python train.py --moe_layers=[0, 1, 2, 3, 4, 5, 6, 7, 8, 9, 10, 11, 12, 13, 14, 15, 16] --normalize_top_k=true --balance_bias=false --head_dim=64 --norm="rmsnorm" --norm_eps=1e-05 --lr_head=0.00903 --max_grad_norm=0.5 --schedule="wsd" --train_tokens=436500000
Below are experts of layer 8 (counted from 0) of a mixture-of-experts language model. Rows are named router (the router's row for the expert) and show model dimensions 0-127. Each number is 50 + 12 x the weight over its row's rms, rounded and kept within 0 to 99.
Before each expert's rows: a language model's description of what the expert responds to. This comes from a sample of Wikipedia text that the model never trained on.

# expert 34
Verb endings and finite verbs in narrative, such as -ed, -ing, -ating, did, does, fought, broke, competed, avoiding.
router:52 25 52 57 41 40 48 66 46 58 55 77 39 24 39 33 72 63 46 54 49 55 53 36 44 54 46 60 48 46 48 42 51 39 54 49 66 43 55 61 53 59 17 53 50 67 56 52 45 45 49 59 47 52 50 60 27 40 64 42 63 77 45 53 29 31 46 48 63 32 39 57 39 51 51 49 85 71 52 68 43 60 54 36 56 40 33 46 26 67 58 43 55 71 48 46 53 66 43 52 40 53 56 20 52 63 51 42 46 50 61 47 25 44 63 41 48 66 34 39 60 59 37 43 76 41 68 34

# expert 37
Closing parentheses, brackets and quotation marks ending parenthetical notes in tables and text, such as (actor), (IND), (48), "Gothic".
router:52 41 44 44 47 67 46 66 42 47 53 25 41 51 39 54 41 68 40 58 29 30 44 74 43 45 42 68 63 43 58 57 36 58 42 63 62 56 47 53 54 48 17 52 67 40 61 44 41 65 28 45 47 54 45 63 48 51 44 29 47 45 90 46 59 60 53 47 24 43 50 48 52 46 50 46 48 56 42 66 59 35 27 58 62 54 41 62 65 84 28 35 54 60 31 62 42 64 44 61 45 49 52 39 58 63 45 41 73 49 59 37 68 26 56 40 43 55 48 54 49 66 49 34 49 69 43 42

# expert 35
Ordinary nouns right after the, a or an adjective in prose, e.g. way, countries, prisoners, week, intersection.
router:56 31 45 35 35 66 35 61 49 44 44 38 75 51 54 49 66 18 62 34 63 64 48 47 46 45 59 34 61 75 62 65 53 60 55 44 50 47 31 40 56 56 52 52 59 55 49 48 57 61 35 60 45 56 23 41 45 48 42 35 39 34 59 24 46 47 45 22 67 50 52 39 36 39 58 38 47 35 41 45 66 37 46 56 53 51 63 53 63 58 41 58 50 20 50 67 40 38 44 39 39 46 46 41 58 38 43 38 57 52 68 41 51 60 49 41 62 51 42 27 32 57 63 64 57 59 49 34

# expert 8
Generic nouns naming a kind of thing after the or a, such as company, district, station, band, album, village.
router:41 39 59 62 52 51 48 67 54 53 42 75 89 45 47 64 76 46 48 61 27 70 39 60 60 46 54 66 42 41 34 63 67 39 43 53 42 66 34 59 61 42 42 55 58 68 40 21 58 49 45 50 55 38 69 53 39 51 48 48 57 29 42 42 46 51 57 45 50 44 51 43 44 76 33 43 42 53 36 43 51 47 50 39 25 66 55 34 61 44 44 48 34 24 36 51 48 53 57 44 34 36 53 55 54 12 61 56 59 55 33 57 57 43 49 38 39 48 55 54 57 67 62 58 39 48 37 42

# expert 62
Name endings such as ham, mond, ford, ley, ton, ah, often in Arabic or English names and places, such as Ak-ham-rich, dir-ham.
router:48 58 47 32 44 52 49 62 54 53 44 47 67 51 37 40 61 54 36 44 74 50 44 56 51 48 29 51 42 66 45 57 46 43 66 70 37 44 51 53 53 61 45 49 20 43 51 35 60 55 68 51 58 66 56 40 41 54 73 32 61 46 61 38 35 38 60 50 37 53 65 39 67 30 45 35 21 69 51 45 53 55 51 65 48 59 60 35 58 52 36 48 44 50 29 47 47 55 48 41 37 43 59 55 49 57 43 57 39 42 39 60 60 37 34 48 49 54 46 54 28 36 44 38 39 31 49 27

# expert 4
Prepositions after a noun or verb that open purpose, direction or relation phrases, mostly infinitive to, plus with, between, into, can, should.
router:54 39 35 31 59 49 38 67 49 62 57 69 53 52 41 53 35 43 55 39 66 29 53 34 17 47 70 28 68 49 50 22 60 51 62 57 58 49 54 54 48 52 46 52 67 57 55 55 27 65 45 51 45 48 37 33 26 63 40 46 51 44 44 56 49 38 52 48 63 51 38 56 45 57 46 56 61 48 55 53 58 72 46 37 55 39 65 53 44 56 45 43 54 50 49 54 35 43 20 27 44 26 61 38 51 54 45 50 57 48 53 37 49 55 50 41 54 51 39 59 40 68 36 33 63 58 45 76

# expert 13
Capitalized words opening cells in pipe-separated tables, mostly road junction lists and shipwreck logs, such as Southern terminus, Fort, New.
router:34 40 44 47 57 37 74 59 47 55 40 44 62 54 62 60 40 46 63 51 49 58 55 21 70 46 32 78 38 38 56 40 39 50 43 55 56 57 50 54 49 41 76 70 47 37 65 49 57 36 74 27 53 48 57 42 47 37 48 71 68 48 69 51 34 36 52 52 57 52 46 23 58 56 40 53 68 42 44 66 50 65 45 67 57 36 54 61 57 45 43 61 50 41 37 51 56 66 37 55 31 70 56 42 31 43 72 58 52 46 45 42 32 52 57 52 38 62 66 60 33 43 49 45 33 57 52 51

# expert 12
Bare space or dash tokens right before a year, time or score in dates and tables, such as "2019 7:00", "born 1972".
router:38 49 67 39 58 67 57 56 49 47 70 33 34 34 71 45 43 42 54 49 48 53 31 70 65 55 48 62 62 70 43 54 50 51 38 58 41 53 59 29 44 52 63 49 54 45 53 56 58 56 45 51 32 46 77 51 65 54 63 74 46 56 42 55 58 57 52 62 59 65 39 64 58 59 45 67 54 45 50 33 47 33 69 45 45 47 52 32 26 37 50 37 35 49 72 42 57 58 66 42 50 61 36 36 19 47 52 53 41 41 62 49 50 37 52 65 64 40 79 35 28 12 48 43 54 45 50 56

# expert 6
Decimal points, slashes, hyphens and percent signs inside numbers in vote tables and data lists, such as 5.2, 978-, ±%.
router:44 58 41 52 48 52 33 44 46 61 46 44 62 61 49 51 36 50 59 42 40 59 40 43 55 60 42 49 28 43 59 54 36 25 52 50 62 62 36 55 38 40 55 49 56 49 58 45 55 30 54 41 38 56 46 52 77 24 44 56 52 50 19 33 60 41 55 60 30 38 47 54 38 37 29 40 68 67 45 46 43 27 48 59 35 58 41 62 42 35 62 43 62 53 51 40 37 57 51 47 56 67 32 48 59 66 55 55 33 43 51 34 34 72 62 52 54 60 54 47 33 63 74 53 36 64 50 56

# expert 14
Pipe characters opening a table row or following its first label cell, also line-break and closing-bracket tokens, as in Majority | or England |.
router:56 72 63 53 60 35 52 46 69 56 33 59 32 56 34 32 44 37 57 43 49 35 60 70 54 39 55 66 52 58 42 30 50 56 49 67 46 56 64 38 60 52 40 53 41 70 42 48 31 42 48 27 44 47 25 52 60 47 48 46 57 61 51 48 41 10 54 60 43 53 49 62 46 87 67 41 37 30 24 31 37 62 33 39 62 62 46 62 32 69 60 38 62 63 79 50 62 34 46 61 52 57 61 54 63 60 66 42 28 50 41 65 52 58 50 48 73 67 41 56 58 64 50 60 55 49 41 72

# expert 7
Punctuation inside infoboxes and data lists, especially decimal points, slashes and dashes in geographic coordinates like 45.74°N / 14.7308°E.
router:48 71 59 43 49 46 41 61 61 31 53 26 47 58 56 51 44 53 40 58 54 35 57 77 67 68 56 27 39 52 34 28 47 50 35 40 62 57 56 38 56 40 49 53 55 61 53 47 53 51 41 24 46 25 43 73 40 41 49 60 67 51 54 36 47 49 22 63 63 65 61 51 37 44 62 48 64 46 50 41 55 72 61 55 44 86 44 66 61 46 75 42 46 44 44 61 33 41 33 49 60 51 61 40 58 56 44 62 26 58 56 74 45 52 65 60 47 28 39 49 50 76 46 54 59 43 33 54

# expert 11
Pipes, colons and semicolons separating a label or value from the next field in tables and infobox lists, e.g. Produced by:, Xhosa:.
router:44 76 55 53 58 61 42 57 40 47 51 51 36 49 38 37 47 44 47 50 31 36 55 51 46 38 62 55 62 49 53 51 44 24 51 51 71 45 53 41 70 80 42 46 47 66 42 55 55 27 21 34 57 38 49 55 51 57 49 63 64 56 43 72 50 41 26 66 41 43 40 61 41 65 26 43 47 44 54 30 78 58 36 28 52 63 62 69 52 38 50 29 42 34 57 48 46 63 45 53 84 71 61 54 61 55 54 16 39 56 48 61 47 26 55 72 39 35 48 64 41 51 54 46 38 50 38 36

# expert 41
Final pieces or head words of proper names: Street, Avenue, County, River, team nicknames, surname endings like -ingham, -ović, -abad.
router:48 54 44 45 61 57 63 51 54 69 42 52 62 51 41 57 84 55 37 74 43 63 51 42 42 46 34 46 47 53 22 59 52 56 72 41 47 45 42 56 57 54 34 43 61 47 47 56 51 33 65 59 59 32 59 35 42 40 60 21 60 62 40 50 39 47 54 42 55 52 63 52 61 72 43 39 42 52 50 59 47 58 38 46 41 46 42 38 39 42 53 66 50 66 68 52 71 56 51 33 50 54 42 67 50 32 42 50 51 63 41 53 58 37 65 60 22 54 45 72 49 63 53 44 38 35 47 28

# expert 44
Common English and European first names, often after titles like King, Prince or General, such as John, George, James, Albert.
router:51 37 79 36 32 39 36 39 33 81 53 68 63 64 38 33 67 54 52 58 68 55 57 45 31 41 47 56 40 56 58 69 39 55 60 51 38 48 53 59 77 62 51 57 67 52 40 48 52 50 52 30 73 59 38 54 60 31 61 32 53 58 51 51 50 49 67 47 38 55 50 39 51 44 45 50 32 52 48 48 37 57 59 52 67 36 52 51 39 68 60 40 52 41 45 58 39 49 55 45 54 40 41 39 44 37 57 47 55 28 52 54 63 56 44 60 53 40 60 64 37 30 51 50 36 47 33 28

# expert 50
Pipes after a number in sports and election tables, preceding player names or country codes, plus country codes like ENG, KSA, CAN.
router:54 47 51 32 60 37 45 73 37 63 25 41 34 73 57 53 38 40 59 44 41 52 56 52 66 51 71 49 31 48 42 44 48 59 37 61 38 30 57 42 54 59 62 39 39 81 65 44 35 49 80 31 41 49 43 68 61 52 59 43 49 65 40 52 56 57 67 67 26 50 48 49 44 43 47 47 73 58 56 75 58 51 59 38 54 64 44 65 51 59 56 65 31 48 38 60 46 50 43 38 64 38 59 66 50 35 74 50 58 57 26 77 52 44 65 43 52 60 59 57 52 67 70 34 31 49 41 63

# expert 15
First parts of years (199, 201, 188) and the space or parenthesis before dates, as in born 1892, May 2004, (2004).
router:53 42 48 64 45 61 44 46 45 42 69 45 51 49 62 67 83 60 35 55 46 50 55 38 46 43 38 40 70 68 41 65 61 44 51 72 48 55 29 48 66 60 53 41 63 50 37 46 57 26 31 33 48 28 53 31 59 12 52 55 52 49 51 54 51 37 50 46 35 36 37 37 37 63 61 50 40 44 70 49 62 40 54 55 59 32 31 63 66 55 69 53 63 26 57 61 55 47 58 50 49 48 35 57 60 43 45 46 59 68 49 57 45 85 56 64 58 29 71 72 46 45 56 34 42 26 29 64

# expert 28
Given names and surname fragments of people, often in sports tables and lists, such as Steve, Richard, And-ret-ti, Mac, Mc.
router:56 31 25 30 20 51 65 46 50 65 56 76 62 42 52 51 33 57 55 59 70 27 61 29 65 39 30 61 50 67 41 50 48 53 50 59 30 65 53 73 54 44 62 41 27 48 61 51 58 57 39 40 55 54 56 40 66 40 57 35 50 39 48 33 60 43 59 56 43 44 48 53 50 40 68 51 39 66 62 56 54 49 62 67 59 41 45 34 36 54 67 34 28 71 55 51 66 67 47 30 52 35 80 36 48 45 38 44 41 40 35 31 60 54 51 66 61 46 69 23 52 55 63 50 38 54 57 57

# expert 30
Head nouns closing names of leagues, awards, museums and associations, such as Football League, Film Award, Summer Olympics.
router:61 53 35 64 44 59 47 53 46 46 34 60 57 68 19 55 63 51 46 44 45 94 54 42 35 73 34 54 36 50 56 53 55 58 66 38 45 48 29 62 48 29 60 63 68 30 53 56 51 34 51 63 37 36 56 29 49 54 47 70 55 43 69 61 49 52 51 58 37 54 55 29 64 44 79 33 16 34 32 46 45 37 55 48 56 45 61 55 44 48 54 58 49 35 46 32 58 59 48 28 45 61 29 57 58 41 63 42 55 45 33 44 56 42 55 36 35 52 33 53 74 58 56 45 55 50 41 46

# expert 58
The preposition of, and sometimes in, for, about, how, when, linking a head noun to its complement, as in part of, main line of.
router:20 31 51 42 60 28 44 71 75 49 61 66 61 55 58 61 49 45 45 61 52 40 69 16 35 44 70 33 43 57 51 49 45 45 66 68 60 44 54 53 56 48 52 31 62 41 52 49 48 37 59 45 63 47 79 38 48 69 31 68 49 51 49 56 62 60 62 54 69 45 38 69 36 29 40 79 49 62 23 18 51 69 47 29 68 39 60 59 49 52 66 48 58 40 56 62 33 38 46 69 38 52 45 26 38 41 38 44 53 51 50 36 30 57 44 39 49 52 74 75 49 48 55 52 82 49 65 58

# expert 52
Word-final plural or demonym suffixes like s, ers, ians, els, and place-name endings such as ville, son, before commas or and.
router:41 25 57 67 60 49 68 54 43 63 50 70 64 42 33 32 68 46 49 54 71 51 48 35 52 50 46 51 62 26 63 64 41 23 53 56 58 52 52 52 72 44 43 40 63 40 41 28 52 48 72 70 44 55 55 52 72 37 66 44 50 40 28 60 46 31 43 30 45 59 59 47 34 66 49 63 39 57 60 59 40 51 40 61 37 52 42 71 68 51 68 62 58 44 44 65 49 60 55 29 47 49 31 34 53 37 66 42 56 44 41 56 58 37 55 24 36 36 50 63 63 57 62 48 39 46 33 43

# expert 57
Past participles and action verbs in biographical and event narration, such as signed, released, made, used, joined, began.
router:70 40 51 44 55 59 45 43 75 83 64 53 37 42 60 61 75 41 44 44 54 69 56 24 66 46 53 54 68 60 64 39 46 39 43 47 62 41 51 56 49 59 25 26 72 53 66 64 60 57 48 70 74 31 67 38 42 48 66 43 43 78 74 70 76 30 59 55 44 60 38 65 31 32 45 58 66 58 59 46 53 47 60 38 52 43 61 47 57 61 54 56 62 58 51 37 55 47 44 38 46 54 52 34 63 57 54 46 50 45 54 37 48 58 42 48 57 71 48 46 38 63 43 54 94 62 71 27

# expert 5
Blank space tokens inside table cells after pipes, before numbers or empty cells, as in election results, census rows, tennis scores.
router:55 51 78 64 57 59 66 46 45 46 57 50 43 42 56 40 49 62 62 60 40 39 60 36 52 42 58 36 70 67 38 57 66 62 32 47 47 48 72 49 57 54 56 30 48 51 50 65 65 61 71 55 42 61 34 34 56 33 51 26 51 45 38 21 50 57 64 63 50 46 45 52 36 49 59 56 53 35 69 66 51 50 57 54 54 47 34 43 47 55 45 29 50 59 38 53 40 44 50 56 48 48 35 45 33 63 29 76 56 38 41 70 52 64 33 53 51 32 79 54 57 48 34 48 33 29 31 57